From a checkpoint of a small mixture-of-experts model trained on Wikipedia.
Size: 11 layers, width 320, vocabulary 14747, 41.6M parameters.
Training: a variant of Adam for the experts, 308M tokens.
Below are experts of layer 5 (counted from 0) of a mixture-of-experts language model. Rows are named router (the router's row for the expert), gate (a neuron's input weights, with its number), up (a neuron's input weights, with its number) and show model dimensions 160-319. Each number is 500 + 40 x the weight over its row's rms, rounded and kept within 0 to 999. Numbers have three digits each.
After each expert's rows: a language model's description of what the expert responds to. This comes from a sample of Wikipedia text that the model never trained on.

# expert 27
router:463533499566462506445492475536578437479512522555514437479471447545500498483475608476454486506490477506514419477464447464481539551486527502475512509496449545535502437588397556522516516499463501518544489491486475517569462521484459501499504497477440562534503534566510535517479462503499555516486553478627549484477447434438519506458488491583499460460506495528502540503542510457528476439441441452474514479477518500521489519514487502480504449611506476443443559535490492481570454483519511
gate0:474530502446492432514461541459486515432499487521462438511457492513498551586621544496495469554482510471490498530509492519494489456560481540500473598533524499512503530511486503502415522507522544510483452524514554513498519517538506488484556474552480445449516504439461451498459553484485500466505480490511457537510532477504485472494520503516524515484432525488467532586520506469520566531492503503479398483527492517557542520535515481564521525541530466527534495475498451568449538497518545
up0:465490477475482510518499547461468514432513443492521509510465502507552529549638546488453433528485454506461494553440500526476527520476475478543493632494472501474536430582496504496455512534544526515536463514514572538491462463500544461496520526556405413481439503461445532440481482473539524480534484448473519554516501533465437460528531478514558512521508491507464525498525559527522509505523498543482448521448478500520548483548537515579535563563502501591510465522542479548447527461483556
gate1:542489504475453501489519502530500566489457435531514490454459506532502394524503507497514550487566486525517531529451488486489487557486459509471473554509451554477485464562439518457425445552451499554522520494498494510431454480521496460456458506558540448467529531516556484512450478449435520469519549491460534411524499555525514441522444537549520466491487426507548504493494499452500480539516525570512531484484508551537545477488492484422467580483509512561461466506495563523434535535473520
up1:527469502536472497485518404536512537466496438581483476454511534485564418532421473494488491409553555499495504496458529481485514492478512490478494541545410541472443465532440564462473477537469491503511548506522430537465518487471544437506464531469519465453554514512485514494512498424455525465519458536517546427538528572510493451522506486577539466540472436530532491506522448476521496503519520555420536447498486561541584469477515484469472483493473509534498467547522574499468570473433492
gate2:535534512525474418492546489528474489437514564551556461513504412515447516523537499444497529472459524554527406571473537419529548426457565507445492449616540449476398559505548499500455502482524554525478467426520448508585538545497424508493524491485530475489536505481498497567551530489498482515493530481539561499529449457490497539461497483523521620505441492442545457472492480448490523536476459515521424514544512496500549461510436454503464479483449476555500537540489487504460531494532476
up2:479503525509459536490438482452535556534482511517498428510484543460504439479518521495503517503501483456508497504495490540511526590564491544531537596466493527520581494558460519493536464529421477512491488556475558505464425546535529505486481532561448500523464570541471525425407460550519493473507523491526520457477552521497561462525477476484478421519508548567486538529519443524514488451493483551514569434447511506475454495515533461492534493533542530427471513536496527482537457557454498
It responds to: Clause-ending punctuation. Commas, periods and conjunctions closing or linking clauses, such as though, while, but, because, and quote-final ". and ,".

# expert 16
router:453528456597447525538422493544548472498617496533540503501517440458427459530510544440497544485434472520543459503529469538505488515484470539516527437498482521561499485559458500512491503522526495483536522504456488509489546602522514488420485489509523522558474522519514532502449451562494551486477554452559510457488510466414557526491439478525525509453438531558501552553465503450476478454488484464505539525514511465475403513513501525478544496514538503481505512498460449506505452527547470
gate2:502576443602500535516508493399493544504463499494409518517490481460482588552455488509483597531537552411431481460479478495520587466471464531482555501506525475516485503483471460504504535487469491506491430509537520506446562447508555472422477478559497454473488545499545520503503480490513507464490495459483439543404459544448532504555468526513467501490528580495577495556514565455502457453501441528535477511458530517472447530503517463511520514503510507557525439486436431509484579550466489
up2:482519482488499530522544512490477505526523467489476495443519475499504532495462555555465553535500484484492515405478553546488543493582468488553487558502481534494551474495412406500533556470473491507517458521567549472488494436526497445431414439588522489458409498464569476420496444503505513482476436408499470519457496517542512451541485513578500490521475477532501500477469530520500432501449483573572489493492406522461503444522507475497488462542500483567509489589505391465458565496481493
gate3:443452487552542563421498480492464504510494532543582480454457410501485445513488490478470505447419546491501489442500539563447507511546449554508526468475429521438530462488503438454424459538528476584541524527522484446442453512498517558497457468537547471547519431515499458542452470483466535513455465433454479466509427500471444509372469446577508430522478553549487566543514541500531525474464500510514441469505478410440496538464512496504478446525537531568532507504510460481505476458424474
up3:522477543478526471631455540494478564482505454479469544496490510463547499572525500455472466565580502532538533524464534533470497490464521470605533512464554509574465492466547525612504561486496505475433421519510489553492555550413496431525576514427488499402589529512460518469628469464469571479565508611489488566495523497406477522571542436424523520452540484518565530439506524486480517498517450529533506569539584472537496391510502590529536501554488526492571475475541501541537513475557465
gate4:482409516489391538522456485561524554491522550498487444465460485561409485491481452452486540537486526513452508497452510547484477473505544574497449500496485502487436474504504548496519517479475453448548588481502506393573541517511508500467484580450491538437526526564484479468499516449550540495525563435525524511508503459455451509518551540488511449538524491506441504534470496518496527424501508430462554505522447477492458536486499553520476520477583521509575471464471473444468443485555531
up4:483438518521458533473552491543518511466544549504453499491431417533455459517456467563466574507497467539422557519429501583506521500460525475484501484489514437478425534557452507500453555493468492389546544459503534468495518507472500463494490586446471430493495545534488465530456487469577513492519492479500512460515485504428453444463521549484537402540499463541467478532469534558524486430503497447483519521496535495500538575464525534498530517459530550504607529446493529504509448475524549
It responds to: Paragraph breaks and word pieces. Sentence-final periods before blank lines, == section headers, list dashes, and middle pieces of rare names (chrom-oph-ore, Alash-k-ert).

# expert 36
router:515536511517487494507505485511602449449574461524563529457527435509468452502532535473464512512427480488555501434467461487542531543504571574479478476498462521576567442538508505575504534527417546559479438464474492502540454521497450581504450507490520546565507571574520471474484526528424540522466555519581506434439488475487465526467543492479427447539513488515530475503438490473559530472449461431502470448528451434488478527478499510552491485560506409479459538468389529490548491512504455
gate2:499516530513499467469471477575488569377505446515504518550523423523574458532477502516492488450464468485453510446452566522544541477496571466480502556487495462483493472555504564424485519511405568489457465483582488503523511491400422504501571490512553475519460505498505517517536482513508487504510493509442471428513525492549475510535476484498455501505458511429560475583543542529536516526537496512489539537527412528482534421490493489467493567522448500583521468562439534541610454495518454
up2:567523517526496538488479513558536527465604462538557551545530478581480516510549490511513527477472490554538464526529561448510510518430431418516494520509581520466515552491501474502489457511528467483467493428474554607497497568446468536515428495553463417509476521534510476498529461549409456508514500455538486430554544437528520565440474555575469582528490436544529561537538479473496505517557456564512497570493581481481538500513611512496486531507477513478541569493511480459445537486494499
gate3:553502476524456491504579449491508470531553470494495445550548561480536544508543413483501451448539494563539563455570449419475475517473536507524554478553478517478484547459489509561553495434508493477520520498465489487471489483494529540542489589427517568566474506547518514502429501507542532510480477544460601505509451511455467477458494530487513496521559488503489473434484525442537555483560422508447493566420606529510444505535392534547508516477537541521447436471451497507471477476491503
up3:480471449479495539535458523387525437534528441506502461544518547450578549489445488476437494550503603483444477439562517508503415482464479546531491499526533562571476535484491502528496531450516521498457536511499452459464576481531498444489516497499558539533461513560395523525516587499445541491455471501508549515413473515424438492486444446564438462500531500487556531444519495483470571500477442462485495492527513509445464507550502505566495448429509452471458508477484527531499508475564449
gate4:573596534479474492570492476456444515466483541568447514568433504498464460478541485474489526599533527530404527508547442480510554488468520463492525498520543468550452537532462480509453477510446490426536452515502498545533471452489458605463511551574468465477535557481538584534457436513531511512510538471490469480419495599527502558515483512510493463529521479474525508509542544479467547521510500543527435478480558565488522610566578526519484590503467480531449529490474472525503497548603430
up4:467485499488514474528485479467552489495454547522487530514545457519508446543484482457458525542546470461437456442443493444516468494577452530544568456553458399525549534556549494420463537528478530495528497555447487497557557527484456485494563508522449476545511596491567459526546477419449491531555537512474456497507513550525429540530513467470425462473483483472498517482500503520563531468464519506560444492528416501464460524477461445578512529501445482506536485513551510503532516488591415
It responds to: Conjunction and, closers. The conjunction and, closing parentheses and quotes, and numbers after year prefixes, like 201 or 2.g3.

# expert 55
router:485517544549453429494507491531534500490485528520567435421490455477453446507484515473488476484508520484562447549547522508567475480513554519417450486489455528562451443533496516526532516487437523543546463582476543494524460609487481510477482458517477552522432529564531524503480489529503574474399592423560493448511459469471487538492499501578444527451524422549493476492533512483511440472450435475505518472519496528528460534498412524507516478507509517535462486483412531492485461527535449
gate0:550456487535467501510547520505535475530458462504503448496512440451561571486477513526507495523521498518522498435551523509466601531575546418419484469463445469523549467572534468425526436564493456521462426440425503526458455572476537520517524464496523558541549538501512626476557551433469550384505490490438492530497484516529458535502519493512455465479530477507545558496498566566505455512486502478515460471508527507532550500469534544516570555460490505533507475533431477457579506475507495
up0:482475456469522484521463492528476532446508540479500496506463542454490387533608469431532491494441555479504472514497512462484398489453515519525481471543511565510561473457514497609483501531518469534483521526524531425552531528580499470496510507470427438519467457482535437563458469576540501523509477465488540456513514486469518500473481505453578502509467489537508541519492449511449509496474505496466578483554559528444404515525402507552484450466497492505461503454581464476482536472435466
gate1:519434505475481462601510465411476499506482557482511391534461554477417557482455534434476547529556456456526512565543543498430437475577462459429465461513500549487468497517519500532537499506475579509556530550569518523468428554508414475527497555513473510501461474506512538477509545473498510442452486528534416524523468535514506541504553502492432469448516559504435470523547527483560438451472543510493506508473540427480578503451481549482499488546498571489483466540543520463562472513472496
up1:437540456490541576459467515561532505468508523462495613465510535477510509505534466536552466467467539491508497489494484472584504539432513526533529534485585462580532467472445563461521500477576430458462477482458494521589532458424557474470487454460541507530530522513510439513483505559484498606509513553535548487451520484505476448512485533529519513504444483533552475517469446475451552523496530477527479494566456569492492501500452474536551508512477433481527537502485406542524530503545500
gate2:486357497536460462470494479500539417549536511554513497538464484529441434493503540513491568514513508555488463506499503498385465517435519414581512472434531463529480571560496454395492498497418512524589550483537499498515574447511493513518452576504473562554480614551503452561532516472543478547447568550458502498556504462505453542507494537532444537504592507422538498497451470516511484516470458463502504505471480537524483552547494526558486443483452528462493552508407440447494545527486593
up2:535459472533516453462538487487517507604473522476436468573469450532504456482501492541478539503482501527503473486478527435472467470536518443515520508454609506518434563523498466465518540478454496464544531474561575472473560502495486468531525521507525442495489619437486495500547492407523495522496510550503549510493560579480482524539516602526487542476547519427511512439504483566498467503502525538519527504452482593570443522454488491509473448486441509477469501464472506495478525507480600
It responds to: Modifiers before nouns. Adjectives and attributive nouns after the, of or a, such as political, military, public, North, Green, white.

# expert 33
router:529492509578435478470430489525508523461478505527488447469611461496455491475489533458491519484476514507540482514513502391520508480524487508471515456542475557581450408527519568538586508454439469501480473504512548480552551581511484561440534505491541552485540523489540522571500488515375528480445538442558587493450495521517500509535456481562435554500426465511542495514468439501468536531465418435439503472508490426473453506501442432461491480513472457449456528478433490511474445505549466
gate0:532540532515471513531452433528457530536399457436446386531481483509541484451485553485480494540563520541472483504513489533540494502520525513475448403507531529481521474576576464539517538507487567457446519512504471476487477475528459472522469542478457442497460496503542482539523542488507531407479494555477462588517485523479519501547543421456470522406540533502488461456396518519538458483448412502509471515447549503518448538492531476564485471506461462503492484564489513549478495458492499
up0:445445489509521448490436499453494513502553558550562550516511480455474534509579502453536557428463551461531536423547603413504446493437476523441476499529520501599542545439506510489467496533500518509442520529532506479481510575477490540530513514483507541549475489464505492465545475494532471590534570550490534454447521455502505513469444536571562468545506492494547471526559597505567511482559594449531511478565469503424487516548517529514527549492576482517461494435553459474574498484547516
gate1:465499546511462463480468498580463516466507521494555462485507441460466481519529519544544523520392459560527478520483546509505469496543543436485504476519403486463520485528517574511555516584496503447445472452508482443499537605468539563507536430519496560509466475515465546565484503543480524538485521532504493495495498521478540497443506541469482481545518384466533513470487539509540508504512446549494478482397526468528521438531548507535466471514534488452524430447469499494485466471557502
up1:446492497460522527493532523407537393553501528568452586452484525477465480446466517461435475484543494441508486470501441523499484543484531531462462611435533515533564516527406420435486477470504555553576525548551461538483478483548493436495420535475466457532512577505457421427482477489583525507477473458534452439546553445484514478503503457522531452462504555475489481483533458494530482501503537461476540464579484503531524500480455520478501506482431536526519541541466522488477491554438510
gate2:576458448513461507530387478531455543509509512497468461444542490455487478487504576484462481507455576517503435534501501532482536470575514554525444507463473553529448477459485507530490568449489479505486465516496515502512532558515469545500541487453495530513540508443557512552524474501433557550512483540499632528479463458435428551553492495558501541524462464517543494463395489534492583513458474429470448472534518475449555546505430514499467474542503479537458432480518437497512504449453516
up2:553461519530523483517490490528453467474539466481503453485502485546612515571521468469489533528491486484491470474531427504513496480448443477452496571450508420551503502491467501514500585512460456531461473502476560500493519491464491478528514584447505522531495456500537514544581480467546479486542507486467543529479474499424515552544476481440617523499480462589482507499501604453510536498464546572518538566518413552478511493475505458530536455543440543495522463449497519496500500498525577
It responds to: Personal name parts. Given names, surnames and word pieces completing them, especially in cast lists and tables: Washington, Thomas, Hill, Miche-le, Hand-ler.

# expert 63
router:494429479520459550545518524555503465493498492549586445474503501496475459530461534466518512518448499529513470498607488482558500558458515571464514503491479496514487465507461534533466510537394489589497491535502517571606459545470421513453463465514547527481518489506561551524487511540494565426445535453494483512440531467464604528506507470507500554461526474491520551469496413464533545539407483476462491493461546433515468518499481545532545518579518476502459520541435510482466471518519448
gate0:515502401477500488541513548494379590572438472533540453544460493550536528542422497456504514568452488510532453553505516528501506511401456441519519477519436501486481478459484463487476450521450523492584493503559559543500496499430476453519513494463504410488497528428492518538501510523595434487435490571465457574456491472539553534562564481522459507513508486459519511494474509490549529562496520477517446520484478417529461425482538488518552490468467507527499457460481531436476466480472521
up0:540496463490514489494480492485460585489575568491536475475497493471522573453485481507413507499519489452506482547529510553485524525498493410529464517522454491523464592511450601518491458469498456440504426449473504543544565511439550512578561441473525513477548463488535419502506524520511526564539467498476525477519516535550529515421543525506490469492455511444438417535564584498493494503503450477530531533530480478450509456384444521448594480530540479489487475521599481515495456507481548
gate1:546476489552523510502460547539560481517522536475485538483499513493500523521433536463489474496442518526501504461604556485538501404458496521439472465505498444536439468487500456514443569513482555456506523519493560477496513570469470484593532533479492517480556533492503530441520561462486509513477511541486464493507533500489541475496544524503419446455518532505473486488521572486546513498571462462502506496511603531494543521483423476462534544532576543452465493538497522540436500586509477
up1:550424501539510479575521524547505476522449492483516532533585503535472507559404490457542493521498479603453491466559507486453489480489525489444498506485566399493416460522538459488488558515547479492543549485501587490505510504473444496529535498446545493474504518426515505455487510475468433476537448555482468539474429497481571493568592550492483499537560533464475500483534483544499530540585530469480492483479578480518581479477529528527510523489540563570496541518461503446465554483461539
gate2:565457543511533510589507502509465529537512481471527569562504471490489512517424506471539455604449542544447513463520587508490510518457428469506526495499453452543519576458528444552514505552495478567562540530553493566428559505480496533492487492593557453441522525473541529512564538512421485482535503528474434561522502465569608493534543553534458499472508446532433555466528479519474505575495484527425474528445518474531505521502557499533450502469467493449432460444464469466449565450530567
up2:571493514523532483524537477512560521470521482497502504578476444426488477475491475486440494484568448514455481508503508540520623445511546496505528488493491467515459596472515446470473466430499562471520530468497494520485642478532486513524556510509522550531505538520512575453562568523512517520577535432503488479572543485563518477521450547480441540503534485443408518503542545530530539522503518537424518517473526474508496564463439550474431506487443519423513539457512494509399531476445550
It responds to: Verbs and prepositions. Action verbs, gerunds and prepositions in narrative clauses, such as using, claim, showing, with, under, after, during.

# expert 14
router:476582539476499531457459512500521414479582560479550458488591514563504470544536525464472528520405529495555436549497499467571443532521499541432433506514447497527524489491503541508494500423496574496501495534497546493523445525517555509444465485483520511537512516548503464492491487506472450522503572441556536469496508452495524507533426519530509544468500442482527515560513432386491490538473545470536504511534483499550473537528455500472464501549486468503499485516405546474449459574475464
gate0:484598422456486533441501509502535495541476541530523501487495516558548415497529562467461545378515514551493513627461477500562489475472527509457517430514397524458504494515442517449544451445530524408476534455529615522466474488404542545419515486525501521497419500453475503509559440469479513488492516473490488484470552525531513487520470457539472541531498455459482514549479493466432555529542539477514564500525528451546519586429452545496518517498493503488493488504481529522451501504485485
up0:436591441498505562406493536402508463521453544502513550505503516587533440531525520502503529408459502541522512568452491520514443478495507544430500425454457510498485468513465540406567479479574516400491523516487543542473489502427548534464533530485511484521485527454464496500447476500502446511492473492474474475514448475514512453534474460515449503453545472488443574551495486463477541577486526509526570489520461446483516549442468491502517484502528497520544525536398555489483503459439527
gate1:532501517513493477484456521508498494519603444502562463499534520471485460538542532438544543487522454531537457499549482464505490501539474483500484437552475459560518532551526515423450485465522485493468493557497481502529500531447490590476484488520439496554466548527562536571536555549486515543448534471529486472495527400419518508494414453566400483492510489550479607561476537481472495485492475480490569524463561472566476573512466551529531486536497446513567528478521484461535472594517448
up1:483467464583455525546471499476581528453449524585478514449462474503426473464473507457442504495456551461542454474497443481500503515451572541477569498459486558514476431517486572561567498569441469523512437510454474443559538523551474524506515505475534592496539505491494485447420474511463562459453516565535543494471475524518450511475512467516476469460470453524554488493487469478479481473487460429453478428529488470489490478507519462468516491565586447439409555533462464524514474473535477
gate2:482505490482522532475509527583545485486524519466494523461525524482531533591571524514542551413528452504549575526538498518521429541525445574517447519535492473535543526411421460500495451477489493482526621544504500437517479497451511527450478494506488533541541480497447471557467476513477402557546542521514458460485457462528480462591481561460522581517554460505527529498453433517467492479503542533530471522525427461529514509512462530605523481468527505437520572516507536428490544541488521
up2:488541514433482463455554527492539531510444522478591535541480448522499481452485483420509555474537450530442525512552444503549443574513556455542535570611467499492442489498478500478519529554497562507542477495563558441478525527491498447408486522476513475531422461513542496432546439420487475549516547513453423580522516484530447532490481540569493517466514457451468478465550512505486491526397523510528561550498482530513462571491523540512518462507456555536514525490469473534499444554496490
It responds to: Descriptive words, infobox fields. Adjectives and participles describing things, like located, built, small, developed, plus infobox field names and table bars in sport or technical entries.

# expert 26
router:510503501550449511491463521556580501517484520556541465466483489468507487434482563452500552514500543461532492487504431469478517528443595499463514483472403521534503393533487552585485465500453470533517483575465437555514437562508471499469456455515436550518491523516503546515559451481515556471477526504567522481507536462478493536495446491526505418524453531529530493528475518531492542468407470460493515497482519482521419507499551473458500494610534441415481513545471531475518449434502464
gate0:520476559523469466475504552501470581525486491580486468381480476466454500455525512486450530443590478509552506510498396440466547509435504502524566538463480517434432473478448509489456473580425521521515541544478469540487479570518437511471440524504487464415486567449472538516443490500500512468554464504552555472530476568440484537458503505470523459498519428422562424414503538526520553497564529517479416533476534525530587475534530458451452557492601557495491458513497592498455514524477494
up0:551466575474493462441491620520455552500462482569509415416488461501439457432495519446428555483526491529505533524500434465514506437496501527575549554509455571447404438504531489506454439528443529536526537552541483511494464524531485519502488543506521415461522541527450575537490497489475528486493489538525539485472507593424522507465489479456523454540524438417544465452492506542543575503528526510470435542463504490525539462543543533476528557505535567499525397507509556559432506485460491
gate1:530496595468524436495563447479449459448440470491489474542458497508452518448582484544485601569509489457501527478568534465477508488551524504456465519506529497527508500466572516514483530470458518490484564420534480504481570515539515556528596571573491447530540455456495474516485556487502469469517526438531588443543485455489491473573532453458536495533444511481444480567467503544494579585503530527491488424492527456487574487443448417461500475500465463520461547490414490525478501504502470
up1:446493457531430449432486529517546500489490506499415457518495481468460536469337524487442545450543563414451505458548460495484478485500481609466547512469522488423512477498488498548481488520499529464492554514522543489506517499508434462499490455452480538530502526410451501540508518473491505506538443520514525458464502484513453482440477581541450496448496582469603455465546501514468501513592501429470448498444485557515451529459554495462488536489447496440456504435492561540430544492492554
gate2:455506488480449440481533473440550546448517418467542450518459477573467482509400513468520596458491470434543532542530577463494545520437501484555501456526498453523418480505532409569483522558503528495392465548491503496514514508558465463465448516585530495479503491468556504539497540489506508521412540503418468498491547552473478508479430527521468502486503505463521465501532475467462432444502530452514497468518511467570441515432501559548452515483508433456489508514487473533408479466522476
up2:494514509504514488528524511479540590484442439441473487549436510495500550511448508517520597462498480433500520545523569526477595579464509417545549516410557446477525485505554436571512558514483536471472522489462431548498525454487434422509527509554484494516438435479523515504495537508521497534507502499423458481553510518549453477525477528555545476570559537445506422511528583511435461496492554471529482506502474529537516507399505554539498500524462502431554528558511481530460522468523516
It responds to: Sentence boundaries, list dashes. Periods, commas and closing quotes ending clauses, the word in or During opening sentences, and dashes starting list lines.

# expert 59
router:439499484543513506473480513469550509482506571490536508504468454521422438470461512453463560492503487465557530549571476430504503517483551543449507436503508502518515433530498464485537500489474541514535499600466487451561519474493453544425430487497482520480480524504520497504486464558504497482401536480478516453488459493468502536484460442522430498516457536472525477543504479428499480520477554428527502466491510471574443519467458481526424488491559483451485469527438458441523455517497472
gate0:469466557491487519527482512528437531496474510526468519508354518461483450507489625470492467498522487503456437510503554533474460513513520487538576408501496557465533421426506548515519533469506518558496459457460539525483535439558506516544512533510469503464542456559529544541521448438465476481547494553556464455467548536468436516525489437479456548523482455519544531434503513473527513498474463484517519545523491493514507505490508566513533451572508509468553550563492528525568468503500467
up0:493489517406460549482536498520523601531456541474458541537440495444475523470450510553535522467499506509400518533539531485485455519512496471459523414493547531470547453430472528520467537488472511538502539474490492478468528449551470523479505568457431520426504476475526529537497503488514424483500486542555453414469573510533444497481483483503472463486498539480562468434521544484494534502510496510511499509493525511579490495459550512486476535481543558479538500549502525500511510487474542
gate1:445470546498546506443577547464470562512476585470529544549438416494443488494482444448556522524551506519478518516517480433464519460506502514549551445450570494414501493513505501471454527504521509536569544573501530485491517404476502535484552534487491492506495429436598519519495452425514465474484504465471457515458495495479436575549541484496473542540552502460553477491477535531415489539503531502490464508475511458529509501466488468570444474480485476552533459508449405452454497479494477
up1:549511530481481526445496546569443542426551541467527550522476487467478442482510514491496542440525501499444543467512456477547537508517547469508528459492476548477545527491485444494482494453489503479460509508544502464518452447558532476529467506526485591497499448493587497521507495530510453563416506493431523468467508565455547566468498473468538454554533519530510498459492504454491564505511474555514535517458583602537436522446549437564481574469557511537537466494500431494507489544509505
gate2:470489516440504537463489446485565428534572518494501538478485468456481425491440456562536573434506500456538481570509531488509537510483581517465509507492539445486488507550530504481401544487481519467493523550536542454533543521471486507490459518506521525422457536551493515464506575575500504455386521508501562483549485458557520467483495520446483541535512526503510463511464411501409500548517531499480504413448530492517521537476444476455416512439514527496527489483448495476530513481429452
up2:520489467525518465501482515504532442467536544471468551489477433513426528499481515499494484466434520438562471592488494543519476463540510440498532468477514481563516500556573475510537523470480477458493495494479581508529522569456519543527489429544511466459492455490502562547561500618455471523419546456520548492451472557511461502523483469484432550483398514480550514566483541459507550512498503516479472523544509436567440495460447513545459475451539480496550561518542476479475511511456415
It responds to: Film and TV careers. Words in actor and film biographies and award tables, such as film, Best, debut, episodes, appeared, role.

# expert 13
router:491508522552421528459469504472499467392507567524554511463486464512459450497494524461439551469443540503477478472576553477520503509462591549438535465475479553531552455537513491528602495509478491527454492499493462507565512629571486521489509537482458547566524499552553443516482416555489535460474596486490574437518573471483481488472493469555483501507449496539488489565521461519426480493493496486547549480503489473525422546495439478432483484511566448441454560479438471535537431533539491
gate0:504454493481491549455490496478518462540578614496553488494557481482445510512464447443554506542464438542564489474448426435526544524522511537496489444540429502518476472495478511483529515465474456476555507503420496487531506492497458508485486497478504504561498532526567518430468511494518498544433566504504527542442519449545557509433498478508431519500379513552502542562437463432503556446509524515486476477574484494543482518495416475502528425460581482470533484568534474509552501512585549
up0:478509499459464510526490508568527485460525398575502451466449497521509460533533540478529481470532539473534448564505558498520402434513459470555498579574512512521494489555501561520426472438438544514465465548552505559547450496461531552471509463604561497465524507535476509497507516576483535420449483532565487510484504482526450518528503512473504551504520464432516514541493510473546528507433390435449533537493442486539490476522482512478487570520462511507525504463468563532470466523496486
gate1:488463594515456493465536435469505529517474491469578491512576489526477475561523505514431499511547490519496546458528437430486488598526491551520478514462531476482551549512504490456471445419534490502530522494540480537506504490539514495453458467486513547488502437578521502467421499450530457540495543472458473463512510504471551521543499575456458471551505473489463482576554509460527425495483624500505490452467522486530514553421516541491514544516502508494517497484401504499518527547465517
up1:522485544515439531444493524457513559491453500501545502466475540479494554493533530500456566476523549546481515369490429445479501492548413469527469499502478514479450528465506538462496515602461435449509509504511431563522431463518403498444505511539477559525476422509475537514446491522440517454489509463475494491493519454478517541434463496557527478558427480503503523617548512487483481514505444504514538511506539450562504493479565536515546552519598503448480517547478437433536541468527535
gate2:433512493532458550492469603490569495554494479510466435534430514400505465504534488491536512464484513565534522480528449533524553521524560535499470451489476484500491495483534529566531489493551545513527454525487547510537516559484502502498532455471496501507523559561488471460503486469494477511441530498532427549471541452479456477548484561548521481423473473608651530538499478522458535445431496475474495465490488415505483583475502476475470519533550467436534480478466505503530392535525541
up2:499533451497446530478514524479452531522515539536465484609440466450532519455526470512435495441532529513439526493546563529507614472503504509521501472480479482435520489479567513499515517477505551442477483519507511523489515460464548467612544546454486437476537511514524506489486522482552485497485484534477515472531547466556410520509532545474551505547547531514577483524562514550492491539499504529507503505458498479509511539475474446446521542440486516460479487482527506523510500492517597
It responds to: Proper-name continuations. Later words and pieces inside names of companies, record labels, albums and places, such as United States, Records, Take-Two, Racing.

# expert 25
router:515520431557407490476399571514526475468479519549499490471513499489499491555551518421528530525519504517523415501515467471645486556535474517442410456514460507514494502511518551512581462520495510523479450566517518497572459504517480538486524499535554525483524535586471521513515484493464544493401514493549501515514461537468518500490514494488423533494467476555543487576456504495519534445458480405496550485488497504532525530509467477532561488527504455504496579546495465502504474548510494
gate0:471561522541509538499459474501487523460541518548487548447464488474533538537476506511522550518509561472461460596509484494503447504487489534485489468480499502540530471490428466486518545463496502540544519456554505534529531496456506480487517579463514470553466576529527540536502558549513550514515506518506505477533496432441533444503491566514432457504482463501547480545427533450594599444525450477518445531503513605520528545472465474476485546506491380540567592557535490451504530531536495
up0:518428515500460488553530424505537461486585461501459445557532549581509505494499487579476496468473549502544517431469522466467467511531528497513502459479492457435465534445499515466530538492512546515496466478538489450460521508537512541538497508478505516528474506476507542478484435464493477513501464503466506552483559517522529544523502455492572537427453496493476490480540477524487387488466529606511531486440499445420476520510455580410509490465441554479445420504521451458493500521421498
gate1:497500488578538493517457527593496470541495496469488431501530571546516443507492533505490499533477555456573466529441474455639449458528497537447507468468465510453519532496454560470506494591497506463504480516552517476493476526544546531530481513510500488565525522500508537499480546465547443449502518514469496502518501530507512505473480472440519417573458438471496582586526514493503449485500438470462547442492479463482513440510455459392539531529480463428458494415486497458520464496453558
up1:517479502473497476473585418486478511542407495505526520476514493496462482499466492505478410525439494552533528437488563465479453575393539462522502563562478506548428459470455483550501529429499505515535538480530472459444500472459479492522444512494537509470420486493530456431467458562528501500457560504525498459550460434526526479519524544533507529474546472462421408421542445491462496576439511540580470469452562466554484463507472473446447420499545491540395495509463576556492534493478442
gate2:499581496524567567478482549534542525443539438481528464507477486527499526537511489495549533463501483537557396550547540550602463481489460454418496468545485494530448487465482419527481517521474432507497419483515469529454506545473523514526530519439521484491520530513530501524476490476431480461427539509477553461434495549481515505469550520516527537566529564474501552488519480562484512502512495382529482570519471569540472513479510487462419443462513492478501562491438520470517435452484557
up2:473447522445494461549502511525454435483438550537528523497541504509543466433539541480506501515476493489492551458485545403395550502500468467526482496486474509502489536513525522480527524482459576487514597538486536475504516453510453477468471478493445489441513439520480434499487476547548480538486465505523498533531500431522497490452503427537474504468503403518505538519421509410546561482537488542491542371519572431499480495465435509532568476553487521512491406462561533501486561532562472
It responds to: Foreign name pieces, births. Word pieces inside foreign personal and place names, plus birth and date words like born, Died, August, Count.

# expert 45
router:488512490529449522465439533488497424432548538538520470519494450501518494544526519481460493475476473465508404481543533483618490544469549554455505503524417513561521474522508548544538505514412501545439464594522502456560479556518495542535499507509514530461545481532562450467480529445484595411441494535545514460502505459533507552482442522558449518531473482494555503503451483510500517462486454418466509395502415510473499482443391428507476511476526408476481537514482495531511464549538450
gate0:550521469549547482427564446524524446555570512504608454550456434525535510487509512581462506502465461524511468547453507489500505524477514476481488541504456482495511470465482495500500456542484502459462478513535521481452472573475469546537531525503533517476461516509515545552475577432523505508515438563509533531444571465539514517443527530502508434472472529511529490500404553514533413428474442437497501434517437475473462508496467525472462469495572419437562486472457525584502469468520506
up0:491472541501465447507467490531500445524491477545484511496529548511454476522511568538375467514516549489456448518500549493493540457532548557486557495471507486480536552569526483519471543544477498497542452466439478430532524416556484412525482539522557535461574490536465516486586426515562598562505574528473502506533483490532472515498520429484476558499522554513506504538517498605508502504541455545509542556454551486498525523451511487499536479529415503427492486447519526530567524559452427
gate1:580466506505469486509435518514456468520494496528470515501491423487463478516547499487477537555446402515489507516494515507495556551477502446492488463528499544460424517569500469533511509485500481545510498505476562360525546495515471526549479532523496466476464490505551506504530562452527482472510466468458513545529478578489532548557590448509448559505572444505463438452413475564523551522558452494502450492443478492515504450513529481453423545497531380512516464509405497458415535481460459
up1:482485515416395577468496560551477455477442550548520456479512487430536525433515519559537511535547479522495465478507480564485440524485597497440458505523405494495546513493499460467437482458558498465519598540460528510544439509477526522535466485466458475505465476465532596437506440497526465552500509469492523556480468524488536520482460496467549465476532554512489481523485521535536532463525493556480543500495514492502513454521564519543458517482512558530584473516541482498434441526522520
gate2:562545499496480411503464581439452589457465484461437536452463477495453529481508457546507499468527526500510462538560521532505515396488510515471543495516537547507477502530459400500493469537465495492438511483529548482459514467520512571552456529467461472447478492502457481521460501458445546456444575522539461455533558488546469531546508465515454545549433494452493511498480522597432508447512461434462570506497559541530498466487513536485566553432534476481489474427467460592476488452479482
up2:545556498486492486476529558524473531505463478447474497492498455513586525539533450555548540478548522501522488534517472557472570465491510494432502485463440494421552534491498473463423451497476459497511579563546520456512477489578507495552501530557458463480547510450515463522442529535511538430457550505481405489536560475490500483508441495481413511520482428541459582597472536545432433450538546503516542478479478498484489417442478540500539524454535514522536410439498505537496495512473472
It responds to: Capital-initial word starts. Tokens right after a lone capital letter or acronym piece, completing names and abbreviations: W-ake, G-erald, CS-MC, KO-TC.